{
  "n_layer": 8,
  "d_model": 192,
  "n_experts": 64,
  "experts_per_token": 2,
  "d_expert": 96,
  "d_shared_expert": 192,
  "activation": "swiglu",
  "moe_layers": [0, 1, 2, 3, 4, 5, 6, 7],
  "router_score": "sigmoid",
  "normalize_top_k": true,
  "routed_scale": 1.0,
  "balance_loss": 0.00174,
  "balance_bias": true,
  "router_cosine_scale": 14.0,
  "init_std_router": 0.0359,
  "lr_router": 0.000687,
  "n_head": 2,
  "n_kv_head": 2,
  "head_dim": 96,
  "vocab_size": 3734,
  "norm": "rmsnorm",
  "norm_place": "pre",
  "norm_eps": 1e-05,
  "positions": "learned+rope",
  "rope_base": 6320.0,
  "rope_fraction": 1.0,
  "qk_norm": false,
  "attn_scale": 0.102,
  "tie_embeddings": false,
  "parallel_block": false,
  "init": "uniform",
  "init_std_qkv": 0.0254,
  "init_std_o": 0.0254,
  "init_std_up": 0.0254,
  "init_std_down": 0.0156,
  "optimizer": "muon_variant",
  "lr": 0.0106,
  "lr_mult_down": 2.0,
  "beta1": 0.9,
  "lr_head": 0.0144,
  "grad_clip": 2.0,
  "warmup_steps": 200,
  "schedule": "wsd",
  "decay_fraction": 0.92,
  "decay_shape": "linear",
  "final_lr_fraction": 0.0,
  "batch_tokens": 65536,
  "seq_len": 512,
  "doc_mask": true,
  "train_tokens": 466300000,
  "steps": 7116,
  "dataset": "wikipedia_en"
}
Below are experts of layer 5 (counted from 0) of a mixture-of-experts language model. Rows are named router (the router's row for the expert), gate (a neuron's input weights, with its number), up (a neuron's input weights, with its number), down (a neuron's output weights, with its number) and show model dimensions 0-191. Each number is 128 + 32 x the weight over its row's rms, rounded and kept within 0 to 255. Numbers have three digits each.
After each expert's rows: "mostly gets" lists some tokens that are sent to it at least half of the time. This comes from a sample of Wikipedia text that the model never trained on.

# expert 42
router:056126117101115139177181127116122181116093102111065143131147079180127147119115075199084160183124132116133077089162065163145077125071088166125155209141144164077081112099076125092115078159187150076144151199147086127115158113108129153134154158147173143147115128123193099198110061135154108095163115128142152132153113083167140128134136138146053116107082162084133128109095141157100133133142165088123198117127095153122137103125098101090094098132142148143158134109116129165139125142077113089131141147120129141100100138103083117043150105130100142179173149147082129178150160103088130144
gate1:132080118138133117095128138068108174144144168078119133044141072165147113083125153128116165128130115145120081113112166160130132152114144141165172071120159138170124107127131148077154134135093114098174146155079090109135124093152141133049156118127150099118072076129116083088128170202114146072176071167093116103130162159089138122132089139094134133172144060203108063144179116138125152124120102116103063126131149173111135148110153146112179151137111171122125119117121145083181159165166118166161185135101089141106074108175095137102177158091155138111142115067184068115133103046125176128
up1:088108105168145151182083093117103077142109182145152155107078152111108096107132122192130143094161132128201172102110087081117167084112144167166103183131152128174132169163083137091127130101106108128155116200091096186092138129092103161122173164133147131064102133160110090127134135164099124122132109160184153071133150172088151103170133114173116112104100121138168127157117142145141195166062137111157133116130115086129123150096109136138162195143157092145139149122152106212085081178160096153116144156082087095166177106097027078089142188166108141136141121093131108170116158101136146120
down1:105125156118155102153072084107102079127107175162149071071124108165172115162153134088191106122131129065138181154103113083134125120141177106129078114138149148145081165105173150199150135080108105145144159117113141118053153086099114154142102144175113156105128116144155153242157080102160140145094191151126153089074071120079112134130133147136122109136116106126188162135122139163120095154157181171160055141143086121165134104124139134112102103127154065108129128122145092179077144115167111140088141160101065151171141063111107162109113171129117074070103134131119132118088188167159135139
mostly gets: " (", "(", "″N", " [", "_{", "°N"

# expert 3
router:071123155103147170147178126113147116130140143128119064088146076164200148141155114151112153122199167106121138115154064123173115131113111119109140182128101159107127123124128118157140147147117135092098177182155120124073195165112139105072144174150143141171142126104159082135132101153116170085169065149133129111162060051189098120124116149102151115102089126055150134149135171170097123138116125128072168102126115163116116092148040098082152073121054150163115088084168186129137102151088153128175152124142141176067181123123109106087148131153104143100160079191077146131132146113121130154
gate0:132117137106089139138128067082154104108135185126165153098127103165089134109114140131134169111149173146128132174097101146103145100087126091098164164166112219134106116130146118095146151131126120143143153126119097144137118119131161128064118108104146132089210119137059169154150103143132145141116186165088132148082102139199106150143148125121151056108133123095212143130163144174104161010083118067130155190133129181109123081143115202136080106103099170164133088150151171182110105149137176093194143110151106121094129150121093129172086104121113172103135161164105122155179166130177110164
up0:134139120145156180122093182151069160106108100082155082089189104182127149149124137118170075080120186125153089122155062136113131093124120093121136139162128099119085165145173114161070163157097121124155103083076092172138157152101100106158145123177094160115170166173131099133152133147150053114136119124168070162116177130190088142089140146143133133120119182182080110118103104106175142131121108106125144193163123111135134109106120126139116134171134143149113068138163111148110090110073111165163136107183155090204194176123164141051154172136142183144108107105140074149121081195162139122
down0:035149182099110152137089118130075146151171151111130110146111151086160130053142129149135114150091146170121067156154120127169146148091160139123128139088108153139180185053130077115121113119077130099088086180177139134134104117099113112146136114147135152120114176140187079136140171045108146108154095145128159143163145156100165155108097107091106179179129116120078129136152115142178100149191134186134150135105103085131115194120153094107109150151104173137140201139124187167063114110152095130163108143101106153186089154097103144103061136115068100111078145129173159174094158129133115072
mostly gets: "The", " The", " His", " Its", " the", " his"

# expert 13
router:092112128160134094157127142134083207120143119085079104115168075170169117113127096128088127176110125081167074129114106135101175131123135150090139138105081152108135118125110097154156143148118132131125132179146099120121139164145094153135161171138200160137160164167115096202055124157127103097173079141099097164178042096150132125119118184087107178082107098075125061144171104159085161151106079162146162138143115163107111092085143125165155151092074129118106100110120104123129148126144138152173119181090120180123182125172176114077131163104134089114199139199150114125168173171082125082
gate0:097076120134098145161121122118149105097168131133175134156117143074094170116059126108135094150111184104183150126071103118115187157120124122159137115151161112121168131148099119088162121157137075168120067148122135168119112169148127161146082137130168101123155144099084145126084121167121087094106176087133079106180124115101091174121146148047143185120140182031114129168177158149082155155131127124184179111154093134174126167122163148174095158146053075178144123145154095143105074098122135091120125129149158190143135180169142134141105115165172132152135160147089171147064114125068115069
up0:097105141143159155143166157188074170163188175109147123176174120136127119088055149124110159100080106066097183178118171109071150202077132144137140136126094208124075115131048111144091157123158170162160121106117118112125108146132129183136126090136116172124144128182090083150159191124129102182052115122142096107145057119085147189080105162167141168092081079152139100126152117127133113145158134150130104115082110130157171043149090138149128137101074120114103099099134132119130113155171159143146121119130100147157165120118135127075152124173171117109137150164143100145109085088122090088
down0:135158148121196142162139108132233153110147176110183121119130128181085208157121159161152166157166087124164120137142120098125149125141073108126133119148083150153138093131178153115164100141158087132152069120129077127060080126187184110169157131101166093122101092126133126092168175174165132167103194119144151124156119098150148129129058111187078075156095165174105152089108159100165084184087130129146181123147078084126120150142156162106122124138156141093111141115082084100187137157102174160137160106152147121164126119126133108129075124124075109085156119116090155136073102122187143164
mostly gets: " cent", "ograph", " ant", "omet", "th", "olit"

# expert 48
router:064121123096147166162165078080142151110158148071167124095174102148140115178164095103120102145114183114161099093155067115139138129133055121103120126125131148127133158081127188091188188150172133096106151218178070094077177135081139163102118150169171117164158147142120074227139124113114149116137087132138149140142106151144113137149141166138053151102088148072146119121145135149119173094109103136094221100126122166123137146117133110122130082101073122154100073074166117119133148146124164109140117167125127148137189110158090151107105100158152113154137119163126174152086172129110148058
gate1:097175186078144127155160144136107100184102102105122093138128071085155126161176133148116117113110151132114151152111102122087161174116157127088105061109091179158178097159185169040092108152139134104099095057130126088180139185139140127104175122118115117198083160096136111123113153157064183117102126108159149130121101116155108062111100084129113151129182097102175152128145152131122168111089136155170136088082137095179144130124180127084109217126119205155117123167156093097124087071161130122168114149108109094086127138141131146136157137156160133101186147162045133142125182118125121122
up1:171100120105155157093149139056165186137072156125086137075128144148085155075113089134100173099131124155136155090120153108138142154120148091137144160131167098108131159203124090095044132138113086092196064117141182156115070119140116149166145143138127101073159093142124123123098111132117191133073144191143086135134117122119106077157136138095171106117100200151113118157093158174153118098089169099214148120164148164100093086164096102112179099178135093130164176124169164136131098164175139106167173090170125045133113095134160116149084132130124145115117132148089160178103162150138146120
down1:149092075147116137117033137084121142154086133101093144113104147118181156100124074160116158091193141149147114134127143103134155077169179060170123098154167157127126132120142140178173197118145191169150114126203110126122135146127134104078084106107110199156191161147135157139140166111155196073144118114103157117126091174123138127106129130086105128142118140102118080156070150113163132090141126098109140136126059087153139119080102134169114137163099171133104152047184159068133072173150124149149144126178116092126105132196161108111147091121106196104116113092065126103141112086153147127
mostly gets: "==", "===", "====", "|", " |"

# expert 45
router:098139127141129175155141154098139122080069155122083134131182135168142176094172152129078161144117194122129094087137091122124138182138080212139108100140106149118146136134093138114139131181063163095113153129203082172108169130111121142089142152129242143172087135131089101172090121146133125117113087167080143113136091077145112118124144130122049155051132174091120115124120131172111110172082103120119183152116144120133093112106163073129101068126088174176125127096088122101185135118131123109167127175143090149117110163121085128103117128121146105150134104213073123152187147092107141089
gate0:113157134134067134125149128089172139102144180048130145142082136161161197114094141153131113155106152123148108146107144201127099192103139172157107163120103084145073109114104139117148140134148147200120123106131115108133107114185140098183140095112175198150138198097110093214153180122136112097106121154161154120098083150080171132096130111135155162047160164124173099131136107142160128131055125117186121099101148125133091096181143096106149137117151142092147200174094127149169076141099150161134143151097108112016142104140161162152155143103156148098154137151128152136100164082081132114
up0:145094065137172191165125183136136136173111181139066101111124155125136123099097096163130090111124091119117160108134139125116164100100127102072089116080184147104137125121087121151078118130130127120125085137142109187095143150102166154182130100111078153118144191184108065118119170172129166146121120163150149118126133187160150177194143069162131054067153131108151108102124106159117056091129142127089103118204141129125137122111150126126131114100087105115179068099094121112110117116116202158126171144121106210117140087083131091047107080151126105140090150105165043134149129141143140162
down0:145111126176141150124145162052181098070103158145092055144144095095118115164136127123103110188148092137151135197094136151160102163143141171130076149119129094097123122089093149148121152117145079147149102140198112128104097077151138125141096181139116105151110148102158053132149061132086095124131150165190165086143048160118137172107117120149109097103212166133106087106057119160177130070125057162139147164144130122100068136115106137154154182147112131104112141165112105133098130169117153104117132100110149198140115152123133127154146099097134046193144119128139149173126072096181164135
mostly gets: " d", " v", " ass", " dep", " exp", " ind"

# expert 15
router:067093155143148158166143138067137121114075152072103122121130091140157150126167083107118114119124186105145100085110114191105090105141070111124116140135137139094126081139124157134166146126093157065142169166164133172147149178103132177094190145157186120157076127166150133185094126118118135174173098200101201111114069108168119121169156112104043073068079151102106123134142177148121143156113095131116155068082114109114083129093141121156130125132105150113076116141088174093124141162093100104133158135113166149103119105111081120090132115090179098165155146211165160131103180108070124117
gate0:145128124128123141132158169099129140119099133141124089147090106105109169128123098186143097154087098168129055075099140163087090167102115159123128085175133124107116133174147159154185147089121137100138211145183145156093095134139048142123144094165161141160229121066123074061138074115158109108142124154102161094108106069139152057150144106156086099093106185123077136194123164127099185118116132192146164182073082103157129159169106118071091145142112156103112147154119156065114141126117078077134128142089113130133138099123137134112132131120194145110119175120155174175130129096117116159
up0:121152096144127111144088077120051104169119132164160115053152126128058131090131108150123101146148125168132142167082205171138082113099037095147118061140148130127156111169148107126151174129165122183114221084117152092129115153116157101147157109202091134082137075094114120157081110084110153140075126147168155090117157112142170078136127114102098110133129158056124091142175154140095151135137155159106150148132182155148132071090112129101144113148128161106096165096098184066074154168130152149115135060150107131052149085153118144130122100131134114153093092109134143131149126147118171075
down0:149176234099115110080177152160139147160120126090169104061132153119142150162106133126187136175075142075124110119166138102184095106105125125115136128231116133164115135131156177190098085150147063093089135082146151135116079121113141068108107113161168154118103142140076142119123109083157155141124117170184145138141172124188099162165120085171066119150079179090101110129063142166122131088081087139103143136087158115136156116089141115172134157146159145157102149108171145136154141097100149151140157139105080150116085123117166132154185169079170119084126078094153187140128150113146150110
mostly gets: " attack", " hold", " cover", " review", " rul", " hand"

# expert 50
router:099125135107115149176163098098133160139168134087110108089142115123177129112109110105106121162141132091154092124134125142117087100154081168122108132089141134080206103138095101142179117153127154132136169138139144097139162118109179141046188187150117119196080204125060135196113105130183161106176116151181144151174090124172095148088113163101067138109056166073152173138169153141109132127148128147159189126117116134165089130071146086162102140093139166167120093132103165065151115102152155112166163112142140138073183119170099083093115149123142121162076069121073177146159123113137134091
gate0:115094076110125116108153152171091124154162139138152130088131077102129142146138102142127064087215190077171109104097098142112157124122113121140137120165177169100148153116138106086146126116079145143146106154113148125154152121122109140108157107141146150151147208103091135106099137116183115162133091071173144148109170149192043151099176099108108149074134156181109169121104072139131131163134129174156167154113104169089090131033139163171112092073155126130168133131092132100064134121118087125121089105092083112130138127195130103121139017146101077140128072147074104162116135124180114116
up0:136172151143128122182179151133129155059113106124096105051102179108167114138066074101108122103130082127144136157128140138116145070152136126149085094151138169090113134134074053187174170117155087065137167103139138136142116163190091162209114157194095123165116116129117104144130089075160172151131184119157153182104173131143124166093176139117186162068091117084127128087082136197167141107116124132158140135143158144101100082128141143137115130145163098110133107138046156082177129160126089144113120153121127126079149087130120122120104168070080121124148065113152147085169101134168150131
down0:154140128120125146131107203129108185157150099181089139083110126062152132070162098201147135165128115122188131163121111144115132163167166121115102172118126081042161150094102068116047131130120113152168112149140161082135129114161166124155088124067143124153092125092100115116192149079133156161158107147145163107140156150085081167158131138111206101101184116096084140136162140086089074192134122126150097085119158139182139133114150115130115128086133088113144188149096099136134075100053114127150123174119103139135189193128106174135170139100150134168126103100121104118138182086158158094
mostly gets: " Go", " gu", " Do", " Bu", " Mo", "ao"